python train.py --num_hidden_layers=14 --hidden_size=768 --n_experts=16 --experts_per_token=1 --d_expert=544 --d_shared_expert=0 --hidden_act="clamped_swiglu" --moe_layers=[0, 2, 4, 6, 8, 10, 12] --router_score="softmax" --normalize_top_k=false --routed_scale=1.0 --balance_loss=0.00233 --balance_bias=false --init_std_router=0.0191 --lr_router=0.00061 --num_attention_heads=36 --num_key_value_heads=12 --head_dim=32 --vocab_size=8192 --norm="rmsnorm" --norm_place="pre" --norm_eps=1e-06 --positions="rope" --rope_theta=10000.0 --rope_fraction=1.0 --qk_norm=true --attn_scale=0.177 --tie_word_embeddings=false --parallel_block=false --init="trunc" --init_std_qkv=0.0213 --init_std_o=0.0 --init_std_up=0.0213 --init_std_down=0.0 --optimizer="muon_variant" --learning_rate=0.00965 --lr_mult_o=4.0 --lr_head=0.00535 --warmup_steps=50 --schedule="wsd" --decay_fraction=0.562 --decay_shape="linear" --final_lr_fraction=0.0 --batch_tokens=65536 --max_seq_len=512 --doc_mask=true --train_tokens=342700000 --max_steps=5230 --dataset="wikipedia_en"
Below are experts of layer 10 (counted from 0) of a mixture-of-experts language model. Rows are named router (the router's row for the expert), gate (a neuron's input weights, with its number), up (a neuron's input weights, with its number) and show model dimensions 256-319. Each number is 500 + 50 x the weight over its row's rms, rounded and kept within 0 to 999. Numbers have three digits each.
After each expert's rows: a language model's description of what the expert responds to. This comes from a sample of Wikipedia text that the model never trained on.

# expert 10
router:542530549558533546429498449495570595619593543513492559534538525519586505515499484558391542544480470525489472488462486495486521498444504610444485540521476530405426479538418539538498560428569605
gate0:517468529464557458469516535455594467454446531460485555527484519550472392518439496453387499528394492527500542558586468392397483464530526458512544415484405553504449501465496452398446459575562495
up0:459524446500513480485503587545611441538443508433559459486483500570483566496545476511512526488481432497497533456633500520498463495443455534552523506527440434563390539504454486460563454518515612
gate1:504418462525515510514486548508454448445556523536528532598485317495473564502465501529597498470425569536395535505555541457477508550521484398511446396451474540392619509469556514487556513555418431
up1:454459496565567448554448499491414511513512571487578524555424325499544569473523494527604503505457618515400493586545526435482450539495472522561519463498467540441513546466501467560565364493501440
gate2:466516490492534518458530594536552468541587494440493493492628459463516518499435392442428510488481486524499499523446475448436567530433517509504409562526436537590481448500482474488547541531488534
up2:462523511567514462462497492522551490470537465457582562569613462525536583489435412432559525478462473480475467485506451417441559566448495505449502478541400558571441551457488457514589570502579521
gate3:492509493533413466494505488532506469527559540459479478480492568532433495423501532579384417478411419531483499369413524571440540529501451480589457583453566464503511503469493469525459633520423419
up3:479463458494491469489471529525537537542555537490508557565500565479494546466506496456453440471521457473440558452495487570469571470440524494453542543478498593350477519548513466451568453606401505
gate4:515427501455586557490416511414518446490458493379413574526444510494461529540567437576496437475523456456436500562546518317439462485534567490535580526475589540518532533500492423517551551476549483
up4:496473479519538481481393451460559498436415531462454565487466538474470526497448405557469469534595532407575409574572482437408467525500546569493538523485482500519614512451455372559566541460521593
gate5:528528473505524470425448467550418508511596405476537507601569487481560496508537456394467524559477540540457524474469484564495483505508518487540566565470537577514624487381553571600476505533555451
up5:565506449495438472463438504510505527501536423428593378492473553482536512509496539512581561528489382546449487461527515560501438534503493460559480476563575575464530475409529514583508546465543493
gate6:451462516454509606548568474465550498407533495479570390559524517480508482531526461530545478399520445477364514439543462510502597571507524532465510558494457457525564556483496456522493465569494422
up6:494472494428523614539575492551582502498450502538470401464512541454524469567544501537580481470520513497535554509574431489571509539553564442384476515473501448513489567523501465531521528609492474
gate7:475555434518381516387442530537386517596508449461469473524502563471529530465634479495425491480484488472538542531588471576500458527440529514448575417509565420483488472424526399513571495535495442
up7:477507458529442387489540530523472462527495602495525587479485483499435511421638506520382567444558466379524530523528469514523490538450456398468535527572549560469471467452577489504525492538546497
gate8:433434555444509497514553584571488524431455534514447483478529461332431390465352523496507492513484532451450553460510487491367490616535409540605621594517567518405487582484523511566464436464451578
up8:447454540445441478503560558563506470496486501442474452477496386462472420444496497508494455509514514488427458494540464444405502547486416504579546527461611477476528572459521478513456351452516505
gate9:445553485469564525496491549586523449466498426522522491450521502436429475521405528524534434455583538393410582527470529467468538535458493511533372517514414383597520499460494511505512543393503497
up9:404526485497498522493475620480563507495409488489557488402498482511488510490426517534541493464565542450399549473388554501512561453417505482505464501512390331489571502444518506473558557541502394
gate10:431437515459491528540558491457451610468507528593520505477492497548507541488546539593436617492407496475457363518511499556444456574463424412474546413507501515591523560535553528562450425572531554
up10:482474492448563452456494430443543549511529458517599536423523547426463483452528530540465467507488542635462494538566469411465555570478505492597532424499461484545505549523514501516488573534599438
gate11:482568562492460514515527479516586474477515589464457407538542473534397484539445520512477444557475383568541440527531453557528492515497531422504541518588508521531516567590577575471449512444454384
up11:561448561508469518451530462433556451474523515497562551420495593549459430456474550516475475490435456421454519519490473504465479506393577510520548534462537467528553503461505447526470518524524505
gate12:493557483490525426477507493515480533479514593411504484507583497446527488430407459478441380565524549526632540397518577421508479505468553462388540541414509425483536445513450479500473433592609498
up12:477550517494533462533448530494491541500421583451415448489548486441518485458419466440442314597495552584620598423503504387475430516400514466493555550380484516488501438516497484566465362514596453
gate13:519454547453576504564560519547572459528453426512470448490517491468494502486483520552477529476514540411585495491490460472474426481501474486397450481528508521516563557484558494473501523495473495
up13:488501457512538616511463423572523546474431568549475512522438489505551543480503480469448568505492599528557412592526558561605406480547455441506469418495524422520445647468412495472588455399483495
gate14:630528421483495499528543542501471532489574478427371479499517566475440432441531461457427575515560414510424551409451558544475460557489436479591380518529555497437558564571498558487480492424391410
up14:526545544562485481519496530497463481524459554467459575417547510594425499481524441398466535505477431542468570467549517457458450505399495457536393513490514510487523479595458467534482522404407419
Description: Sentence ends, Latin endings. Final periods and closing punctuation of sentences and cells, plus Latin genus or species endings in taxonomy lists, such as -ensis, -idae, -ella.

# expert 2
router:493548470512592548457544496466525544538536501508531609528519420589594463479499578525510465504447473495559438516464576446616465477575514553434460555590528497469412412530507530445573441411612542
gate0:496482485534524392413523445534565498432460521534550437610445532495500502582578529415507534471479510525347517597617525459445448469519575455570506440435486509479504518485521478502502521579519478
up0:539619502463400455460548524558472512508534501528515525546570512575532606516520545547587546555530497482458525542570569553539441500545501553543500466514607495602525512454446474539492478531508587
gate1:501387492480471488642423489491473430442386429549451584471639334477494485547440505549510480520508623516424536485510516471496517544393511473509484456495461515402539470428540457452461493496497503
up1:468446478522495478564412515430458497508411438572521605479562410484485459454489451494532484492452584520437499531635523356457541472413581509507451453489549511459512482422466470456423386476466489
gate2:513522517507500440438483504446552486513576522464511537520572545398616577569441441434592454583488503498421591532515477541445460527388517440532484487561422556634525492496482570554506483488500535
up2:441529522514467411470524484527482505541570441502575573513569553466630628510458409485553386507504501475447586479508500515483535534357509512480549462548436531572499499453485531484444488543541550
gate3:455562476500423466477503503451573503534562510462452448493535517498508478278492463526431488471501525474376586457512544476380536534409494452471559490404500463471467463436493573486511551505473502
up3:427332475435487486555528528413469489440493551457433498536513534540393494392537532504439329461480493521435574444492524470531477536477468452547508527476554567527510460500392504416643570547437415
gate4:519401514506552484511420580379462504484428400426471552560458547463440407588487467487517409507453485497519531573451518428545474577520527484459566445483640549400468561547506394538562509484550461
up4:526524496498468534532446421521497531483488536493493434502510521453495543480457513543533556397457505419512468512502519472516486627463533511400483504537573583543551499550531464473475547476403597
gate5:608547486518527531464509555539454517523546432513498499559552539452546456490575463406451447520464514536486567460570488595582497576591541556562497486481524497510568539482516518544516481450563448
up5:603525407465474511482434534405469504481507526486533540555460542526570411441505535537532442519474476492491539498476481439633471568516503516606451469500547500477585522462472430476447468469562506
gate6:494451482480517504552589487462542486467554497543509511499521484484509451610450454468513469393491431568516431527533448458529502535512583439520530596558467405488533555413561476502460492562558560
up6:552486475434566551502535471440525484479517519582498515527526505405507427605568465465534508511573454553611445534579436513531494511538634430478636633508502479444555525484444529444463521544561534
gate7:509464495436487538474482584510367451593558424481551393473452514430516492429526473354449529389460411412462535550463509555510540569501460490511507431498504484466440535506470503506516485581477497
up7:492524517464456563490565480462449442622576490460549571491490546508520561434475606430415536365567412450466545519454537464520528450471433509554450475545551518444446436484507513513430489521540503
gate8:483434450518486458529492592536476523467451400596424440461583484421503453552526445510470569512500523428447464474475480591478478502522437540565551485489582450496448555396495540515532474537483463
up8:516443580424405479510470559614526481470510524402471397489495448418525494477511512438484444587552492422485577470468537380517523542510470483493567589462600565591543527519533461539420447552562503
gate9:483395488461559626526514551577471482488538508567491501501520589487449490509534504505491380477490645457451596527561517490495549560500592523554483564507463476587504484520465524497575575479512451
up9:497474543541464498570462592577524598481487477464516495409623550557510503459492470492527495507446594490496531452529499530411523491476574483503485532552472423559466438484565469436516530554467473
gate10:533478567508524468482510552492491515500524561410536624499481514585492486524502533501484638459507486548586505507553522517514466579515464433469464514501445438508541487577547403436492493531558405
up10:484541511588523468485500511529474524552538497525512510412456539564551458465515516499432534478463494487557487482449543476450493508495454566545470454514434502554495452538477422497426497517492429
gate11:483358562523525535497473481502480541529537499521497467565468467440535473428443493502448486548637482418557468501521485470571487536523468540502502502531513616496504487505571531509570492519466459
up11:488484557458417457434579638500554524401474470446484483493514459541565517501520534529459549449461509527432486570594467484525442492418586461585489507500436488514527537504496371488441407474413420
gate12:479498466451475478554525477473396483459490618555526577570541485471541554384516466509480438487587559580496412466559574459492403463488535515504586579446486466537489446425553455496517484526564551
up12:492499487455508514562531448508471550491485617506489589528475456450516542402439524542467370519552502584542482518550523415521439432488555540477534527423464505538476429475590471515513479468520508
gate13:504491528509480456560501460572440501513508395605403460550506462416530528539517516573514520507528558490565476543477541491483423458575561391437513464438522503499518545523553495426427475475474512
up13:417483545442525538560517400493591486546479451534480509558507468512463533374506546513493529492508591412577473560429465482527458489588431507456478468556490466545564569459473444448546529425468436
gate14:584331472491513607487553634522549527522487512493474476499481496517502449495585519391443533478520498561450562492488522591493526601481569530618444492481551466439551565646502499513466509411525472
up14:522559534527489510491586567510499520580460509440458492442460508650463409529522485427517504426491442555465573517579520516524504492471539419495479379496461511446514567632482524577524440479532463
Description: Line breaks in structure. Line breaks beginning new infobox fields, list items, headings or table rows, plus table separators, such as before ==4 January== or Belligerents.

# expert 8
router:603412511552482495499511436490542512512520494442485503500462482477467494450606506483564516533502531403550593526573609544476562454606454463503514463508568520404421575493447383513643464540530445
gate0:549402596550525523433471410454533463452474551523496501504530468466446519554517533409543506491514514572554574590573479501459494490514474523485612449473486482417479436508498405518518413567499437
up0:459554532476493533487429572553488471524414531444553547597556512470542562493487486502609644594579554515555451487499507469470494466488527544470462370449546433566525507507370496462561411541471484
gate1:559468544517518539612442581458480498482451473487433470504508417516472466571520358580429559503524586463487473490486650395485517496498437429546512502405462562485497494427516448572535398578403455
up1:503476467488541529577502544487467576469489462486567566434478551531564521422560414486517550492434499452442497541483514478439443516488563515529500446493430538490462507385580452485488315513376523
gate2:549499466574509478528464398443574412529556464343517494467540582476494526545599454496513581458511499571442603445427467527409510519507476500488491572550483535456530531469480505496649446589524502
up2:534500513589499483474455360460582519570543490409567520490555575513487612537513436592528521482472569562431517553496492444494483467434595499405549453449504464530516505469480455493528439483557482
gate3:553543517493483472538495515527470425426419466548484425567507457571539515420550519618511459446452447501536572447474434522484485536526456549536480532543536468482507500426510476512456493639464497
up3:555459411485448492486492523529584363472491530589535425492530567484506478385524474496401433458604499513441539471461540584503472463473483460531503550526537535468521588469403503451564534605482483
gate4:495488343401402495486404462392512449502460401328534474489556504469532460459495497548482393509568491590530426481520508494492457544496460480466503455569542559495485550481545422520547467488454430
up4:513503558418587528525464502557477488453451535481526481516502498481567528508420573504525519460498507465529465487603438497531455607512472495360487566460511550500547457438498459551603587370502519
gate5:521500447492505425554436415487400494471484476486540507616527494509407478485548470353577514477428538551523498504427537569532495494575510510551536548468549487481599467362610574561538369498533480
up5:534596425484531488439521553491507463512480507423579450528471501481539496476469534455548506486554505447477503487534513512589424537514597489532529494517537422475507530379519469480431442475545527
gate6:510469502510503536547444427470434524506432482504474519466519539449530457455494502555553435385494476465444476449492460560444544556494565543460479548532511512409532534436545368507475572545536463
up6:547533520465495538469494540522544489502480502600466511417540548414509421495498484475545477509514461509492615528467415626479499454537524457494475472451517480452533510520510535463461501504566547
gate7:348552490427502462491503550469491484546528495530535430506565468462452515440512428540492574497447438446524485490506448502444486621500513544487496415479523435486519572444568440553585509499528498
up7:523434516448447509517439451477440487552541485533516567503504501459462458469462613529550462554613469452501490543458467506496466443491475414524492414506501454411386461394476466557503488533496445
gate8:505493526505423541448553513505392464479526434542464502431434507452426436456484489471499538502477465431491563402498575492436553541505486507577574531468498433473500466435490482432534457465433569
up8:470402530496366555473565590537438509455521449514452453520417483569462507436607493487487478470480557444492548435501524438504543530506512493570553502408562403516540610476520437451512434485549512
gate9:474491458431531561459533548512600479507497481542461482502532505503538568456451538429568463435555540409469574583509562452455487522604494498560488422535494486546438462513515447520500478433505564
up9:447483518508530564510453532505620544530473480589442499465509585501593625468428486445528510464515490529515522513501520495471538468525506483524477455515436515449474422491471506487476469501501585
gate10:488546527533559515498492562436510482458516549432485521525509435584499485474547592540473578463444521603496393534557457560382526482492426481527583476390494506520540593443452425562556518497566439
up10:514493470476486478453539442531494456497550540528500535395498475557526474508468471522404517594379434483574517562491538507481536514520524591491579476606535531506494481476565440525479454544537358
gate11:488438506510549484542509503535602555465488513571486494513552554567469465462384518547556469600559482628482467481421429504435551485533444514496501488603522534493531493523512509527552468465430504
up11:583467606466491436452566483412629435456456499483475454432608613453465503543519393452432518507474487436489515532528416443435483494523505434466528492482500512482509550458505443502470512504475521
gate12:594507499531490423554576508491503422427481534447440488497554459387515504411587475459470484503434512455636582421487547404568501497504527438465554499480497430531511472486429487492472355573513500
up12:600532550517449459559511483478518434437424503415409457511538458389477458438459492434466466503521470547595550435544549373570516472480564449489525539469461472563425470437475481527493327507501468
gate13:529412394466488548521568454472516462473462460526491443602568574487582491468523555535512550584595505434567450483449528483407403417568486388466499483434467483534513458558532561412548541529502528
up13:481497466409519518555552464549549441518508500525507507552449559402560531515521539507434490440502539485576443496487536529515547587548490546471533442527489491426528548462521497466463513502395531
gate14:524380366467508514553575507489591514499519492457470491520551563487536582536613531406501465470499484532487587511450474456472509487434606482549448517505446494496455458553468575485415476456513471
up14:489463522468505464551594455472509517509523526409475502514538546551384556470542502499511452429431435600510522515526500466436536416471576382462415480515447463492543477526462554505495461447479442
Description: Capital letters, initials. Single capital letters in initials, acronyms and abbreviations, often in South Asian credits, such as V.K., B.B. King, DSQ, Ph.D.

# expert 6
router:452526513482477522454568449442567526511594535505567580521531539537527475556513544537560530566503481375561407452459533415598468478520497567420399500495509456450387331620425571456589535475545572
gate0:538399438463555537432600517452574486480494540514519528574511516504563475557454518492437578504500440439448489499577498462469403491513429495528504446453487396563474503436546459449563456460507424
up0:408569542464432462437386484536540492540505496560576602449573534524506529494489486427543534596494492548524510518499469507495484544549505527505498472540532464621467531594381505561446477541461534
gate1:442389512558537510576514500539427494448503432535535537505550418493469518552352466522496484521506591548407463533558473460508507619470534426529558395446458451525524418471507470510582434549506472
up1:463518454466557411560456443484443523497524539515543553636487415496517514486503431445514552544397523536409454551612497431430490508522587488559450427518514538467619495419492477514449474534519444
gate2:605522559562468531433562590530550489532531455453507472564556445433503545491448506528518539441476505465403527527432469498443532514551550432524478465608494500495395490504528472516509489516491508
up2:606562536625514547458562517619531414561499487508524490518515485485575602540529495541513502499496520506390460570510473457503574538468575393462525426577446604559452501487514439543543429489502511
gate3:509599452506436481452520548414579448556460464470503440510558498529501508382524509501436389548496492523496572453479510521474501575512592567509644635389594594499435517448483520437450539475428467
up3:458457488463495491426462570448567481468510423563481442594519586457508505512452497483395522554510550557447515504469556420478493537458570472507537470423537586450597514502480503498598536529475453
gate4:525530408390507532491496461535424537504495399433495504542488499483470499535463445510595496509520498506445477612491547415453378537498530473491542486505497479454454542484509416524489477503495438
up4:560489496539541479540417465451546482499477491350498592447548505508444486531450509561446513516483551461544414464520505599510451605449538513457496513527470617523541531460498460485463499463492592
gate5:461495469433486492558516432598445544478613396551503341527422535520594437493524506405501464477543522572484450500396501539584515519584517498528534536532509472533596472456522521540460424389501453
up5:526558531529491424472470575517524519562512519482536512528519477487463456461572555435568526577523511504444477493500542461575506583575572505619443564513557514465515455516505493523491467473517437
gate6:485451513447468538554513532549594515485437553514465485412539546546467461522520387543484435440506450457461478462552455484458470545436512454471579509513439404479461497523558385577538496536446465
up6:542513424441454654529541436525622605460451517596392489480516544433484430562531459459643449498573463434554530570583456534495481459499519471416545478454449472432518474542470491502467434515466537
gate7:510494487481455434430515561444461442566493424442466424496541507437485493459569571491454536504538436611406582511489577475478531498469571461481483459566511467407510563463516456517537475571477462
up7:447593459392380430491529537449540451555531517452522606503542561518443596465533562481329528524571493510506568473430523474417401455408509488503458503571517495420487389431527568539482382478545514
gate8:503495550477463490498516595505484534394467562584507540373480535440434463421445452544474521468463530420505448462459470482440392573478507473583521534547532541491491448458439554491555533475505563
up8:521461606443447461508540549476568553477472580535525542424520417580419496467514473540402420551541532455546488414461494416515434539458517406604581532541511495466492529458492472459502439513547529
gate9:509569478483489493487492536479511478427513478576404526468548511462516533404482469518475543508513487446488494545526506482499457532501550492468411486432380442555489524487552527527457556470532562
up9:389492544473414457507453556482509493525508465592495480489535548496529473423481443498523495509477487491496529522558545429508490478505504413522451478478451474464474518556514557463469532456514461
gate10:465470557487444491463475442508530537450506537506494493472460495489433523510501515431504657527525436514524428524432404577423439471465439371474564499517503435518503500470502508473534500485518454
up10:441472523538532555508483490406507476488497504483472546367501577516500428536475506487559520450534481487411485593486487510452476498512463487585530532505566447590449486531437475517501469568590504
gate11:484459512566519474485530524490545552508461506491454551508477477500421442500430445496444466527460511532514485493500495491422487551393571461529411478567473583496502394527528507522474502479342444
up11:561397554454441460484540583493523493472448624503464487490554589470424463497468419517482481482501508453480464508514452519522459515490510459496478612506488532482520569466550403469560569533446470
gate12:590527512569528463476497515471502393421500513496491457530508537465444553388542395471413444435478539475473559397569489488492496479461464456476500527409500416513550375474480546480496379523570515
up12:569539525575502547632456546462561462449502422529435472539441510460468467441463471472475398517438605541541571468585492384497515480426525430477497498400456459517503460460533513502496388462499498
gate13:533455538508549454564590416495605492530525434610419476551607461487570550472559531549560538493482524424508510463444477447472433458522544455467539498456539456480463476517511490497586495478406469
up13:510428564501555605430516430477502570490481451553433498505439565512471455477492544585412431477482541460552484467446589559552484472565476577504534498530409488519433578435547439391493467454492553
gate14:557454461534504527450595637476502502490560519538459390514518530506497494438606476475533448502496500550388522440542517493532522573462598491547418527540461502542499542569559565466510443350564470
up14:530537506520525467472530499512523518475538480488425473509536541564448410442540448521538518465429440534423497463592573476588532548441607501526435454510465505514549481615603555453538449352459411
Description: Table pipes, Slavic pieces. Pipes and digits inside numeric sports tables and years, plus Cyrillic, Thai and Slavic name pieces such as -ović, -kov, -evna.

# expert 11
router:531494468420585579505551501379535591533519549499512551574656491576508426469537474517441492522644550432560445454502508534476533515523508533465461512460579422462502485534474517477640542489490548
gate7:461487537420470547421453528446459557607541468474529371497469544447534484448538535442481555431488455422431548535461522473470483602505505497450530461587434536468468541471459492494616475535492437
up7:505489514450519432458513449496518500584561518508548522498481530498508518479546504459493581409523479420552461490508579422588561556544558513520552510573495539474531458504493520505500464479463507
gate8:576378470430497480515517581532403607425492389497434452391554495446502398476480519550494504469511588488529546483558520504535525550523467513555460585577567464418516578414409572473515484444524456
up8:533381488380457513582555596560435535458520470414450464441533433527556446482547474477500421547492636518589556438553486463581544479496466442535446590467558486445518564452504501505500424476548459
gate9:495501469459543523477440481499509522502460465508456492292538470530466494494480574449511480436549478404569569558445545461513513535423572437522468518407453483556490459470494499494486531415528629
up9:440520514537479554483391487549500599547442424500463550385589509617493493498417525446509474396550466445616539492525519518521564472405491406465464494427448429522482459450482487482460491470458516
gate10:467488503462484569485553548474569512436476518485528538500490481523476540525474566563460567493500521477576486515501456547484473472455438424516477421531437458536552548422409427485496495439556416
up10:458505501471540490501455494467502515530556425533528464307514498509667534473472585549512504484524562466520482446470591501462477536545467460550409501564479484508497512468432449500388477528552492
gate11:505549528538559435488446537537514488569476498451526528550430429569458521505441450521513452513518476477513495437542496513418559575425547494483563494553472595510513507423491536561516563484488423
up11:556472500453470495504554539529558509464418480462524604456494527532446446497500418443491534513485472421465534575554513438408511575479565478532579548476520485601565530461540435527496534400450453
gate12:481461528503459459541526409445451433457538505475510535458495460394495516456482475502514363524503579492590603386512554467473505472412582488473585473455498453563498424567431511483465409548544551
up12:544530598507458554617516425441517419474473500471463490434506437376514493449466483484452326549506518547628585403463481383478474519439601495511588468445422447546460457509479527505530369517520512
gate13:516510593419465487514480433518522507465475481498439469568474484467513513463488484500557572499524633469578485513324449470516447526509501507455531464471580394444518497515511434450550623398482499
up13:394407575473510573480518434560529433521535471468500470471532581501552561420490561553408442401512596502561546535551514525468391445453410445515487473497567489547502548511437508450521534469512480
gate14:564475463494514534519576491510455474533454459567459457535559605480474473543569454396386498463510435502475498364500500529501487620534549545540349475456525389492490457571493504524524481446502510
up14:519539514430385491488549447532502462531537532526483503450496572491420523520529485508487461514558396457479564471606479553510521571489592423492446506522467434467493465580439542461519515496587465
gate15:537612472502441493566405613504530504412546516509485607534399493582410546535454445474500465519558564573580377489532556503555407417422463485548567530460516530521439512548523506579506500546551425
up15:507458584615553473549517561554463514510430444532431558511457576522527561496513466471514553575501492577452522563417541502489534489545578545549453453483605571461575573503517456489545486521411531
gate16:430497593452440515519575516565520529537529504541480459497496548453539449452402508524582516520428380430465452448619478369405483583530463549463483460544523489606552602540479522462487401479631507
up16:482482522434441507520502526543498535523466493538448444467503519535453499456417499441573517543469456476476511421475542407443450499589529535479484401486558517529570501462486513438494421454492479
gate17:434488493373519540517510464507512594435544549390516560513421445514450507502495451512479560470476491516493477516444505520420501488498507484546523462535502557549437507410497579547529521448424519
up17:481504474377478507518551388495530567463518522402477562463457400533470509502530474459475555492492480472514531474442538531445470474480513476519484402574498501519452475421557496516494514441491467
gate18:453403495514512462528512496554548511524575492460590453498433502523559481432577472448531520483484546568517547573466498428531508460514490537570448379506455457497477484458478488513526543532565546
up18:459510504556465517395475468569499646498504502473508556485503574534545528465469451460438486432387552581495515525507426513542565469447578459570439464605435516541482539549561448589429514479453511
gate19:468532493452543462565525502425492493494455446445519495477523494584508549516483505468504563516553537593471490450447408596477420461467453460524481452409497490495503546490552346422513506572510520
up19:540418430544463374504471459446463497486467498430548444474517504401523493510458460528469535519458408439516521475438485446504461414539509466517536493467519504445493488487490500481518574482476558
gate20:475525490463495518431493460526501558514444411472547495459460549530474493525485525489498488512493470540444429597523406542481572571462522559487573529498422512464484476496483488500537488572542536
up20:494455486497434474465520479534481523555410465463488547523413547479503425475535522554560482422556462556458464516479444550460543574522546582505514598488456442537478541445421520508485486559448531
gate21:544617503425399580521526462541575491447524520439503392455479371434595549471446433570475441509505522516539523612472544512474539451505461453563441512516466520557433583505507499469578546526404473
up21:570425509422491531453549535457583507527602494462479477553496474457508537465403423511520445480449479429542596548503510530453564520491468412563526593497504514562437543569450525492594457506462460
Description: Person and group nouns. Nouns and agent suffixes for people and groups, such as team, people, member, women, skat'er', box'er'; also plural s, %, ).

# expert 4
router:518576442517442557468504419515487464537523434591492406476519497512445525512463493376461390498489442539468503480461485562547569448452490527521526519488493446599417512515544493490562371473554530
gate0:507547491474523403362511552445505532567536542466541505570582470467477535593520478396505550462407412529451464560507494479540414490526592427465502494481553553528422420482520498540501479512519512
up0:530474512444405497540457579497401469525411550448548542512563534481567562509466418502542513521418471486497463439508434509612396495480461581556500496491449426544517537510484459471479392508537612
gate1:517401430558461522521563561487465574496535490515518514579554374480535459470514459513475607454516525469419477527510550431498478528468502500537554430455450533494536520513503457517562504498429403
up1:519533464537506470542567559465455523499560492502495530527470419462588459501577451411500577406450516509422475531523526414469534511543511507505503403444468503504507516520485458488510427414470513
gate2:593544544496470512462504522520517471506634477463508428535513481419517494593448550478419441493434572516564515542440512432462534554529536518516451526529414593489544475508494449547466528523450610
up2:534616561475511545465520530425447411488514499457526610585560515477405604583462526536450419570438515524512556446503530350446534602502530499438447499531381518501453507443490443490492581515596578
gate3:462484521502496474567488513486503469478472536504476471487483542462531497378484539548435478476346392547486583501422543456391412524464515584566517552479544527506455540442486505464487551576475521
up3:494499484431448517466454553498503397480496439484505414541490469534472456371507525521409470441545495483456475498512571428446515479466518385527477520525540520460515480526483478489498430551413412
gate4:399409513432554536524486491504521480469468483485493520533423472491479486419524477511532502482445392384503504447520497526559425587487518507559475440507527480475513565512586404543652535481544544
up4:414512558418441473500507492501510544431524531551526500495468452470441542479526538456466546426533417539585434410551571511539447606449525524456523553515441528506613497534506486521554571501513473
gate5:530441572518468442582454484569370440481622437484523454594602533536520418506523517388495477518496444523438577545450520557571567529495506469520493516483476525425585435410473498562486420548568451
up5:524449536497454399550454546464476424472608444472548388591511530537429450462449541491528447510471453529472516523610576521554557553493553500487509475468516520421573426401523484510470403597589471
gate6:465470474462484557445645540529493549520528502573499526487451581518490356536493527491513476474470507488452531531524413485506468533468510467502440523511424486511438554458523372467482443488517512
up6:592449412501483593562522438562582518499535488533481538468491613449500399531519563525529559481526496476531460532470467594547483546542591472488480509429556496465470511460495506577442512503504520
gate7:444552439526467582503402543461418421470591465579451445561525501453479563453483497521502520483454496491505569513435439551529471599483503586478477446545492500375441526482504518467606569528460503
up7:449491487501481499563491493455564440490574472509443548545548518526476509447518499550502509474463469466555494458499441517559486467490507540499507454533524507416521457411517430616445543508475536
gate8:457444538471489504526478466498456527422473381532440392321514529421444377493362523467558413497501553524525495447466511490484500574486464552511503543543550556473447461385487494516487472423512504
up8:474485539377451517568457519505460525441520416494453387391495467531532409499511495445575344594532611499606497460499506429527533609487466503504479479463570452504492493434460416526485404459545486
gate9:469517518574588528441446568539519482462410456570481479440512500539476516534483549439448446454606511419508501501461588530522476649501502529516413491465456499534455489494462439456539536455551532
up9:466517539597561520469388529565542540506455446503472460535532531543475523525453518497519397438574510496521417468455591488548447526422489504529450525424532494511443489489506602531544499463443527
gate10:591511530470486513534542575523519569413432614434524534507471395537438475443469489534504523492489510556445453498570405588427423543495448467487462538474511474502543509497487459484505508508494485
up10:475499450489535527521496441515557470516437595455533554466507418581520390492530557521431506514445465445489519502464440489453497604529437527517474520516481555515490501468530466529417445473531469
gate11:472484528495500423458445481496488571497495533560521436463429463495493410468507488466432518513516482472389463416491439484522535541554521522526572527599484525553570497563530505578594510530440548
up11:584469489517453487477547574389522503495552491514498473475451583440461440545557424479447486495500431476408514589526462445429517454383506463543591512403445565488563627503631476536428500455618564
gate12:586555416441457505501485469463439433470485577528520490535583441467462535433463421478495386568443492558550510535549513546464474476390529411441456462483544501466533472515516450570446432497614558
up12:559549456458522543550418483495467461549424561544557469474522402476472472462395428493479342635454505551507508511555465396447475497428494441465484499429485484471522498533533442595483385453575493
gate13:472415456470554519526636453431522551429522414548419557501572431453516534442544481536452454486502503418541447554527612466441373455596460500484544484486502403532446472513518508452535524516501461
up13:487517527439575539513456461501467517460492513577464545528478486502439561436489497456399473610509597508528516488425539559473468468543446486501545384526529511509623533540460454494500468444578621
gate14:555433377488572548483516563452493504468418366446539476597634592570412510500525461416428496526529514500486549429442477490474629638428517432504523535547516416421519416566511484533495460381560483
up14:516542463471450541477484445449497524457437456409504457604580519519371465559560468469522499501520486540469500515534565512525616549466570453499493504486461506471531438544536448490541468353503557
Description: Institution name words. Words and pieces inside names of institutions and places, especially after "of", such as University, College, World, National, Museum.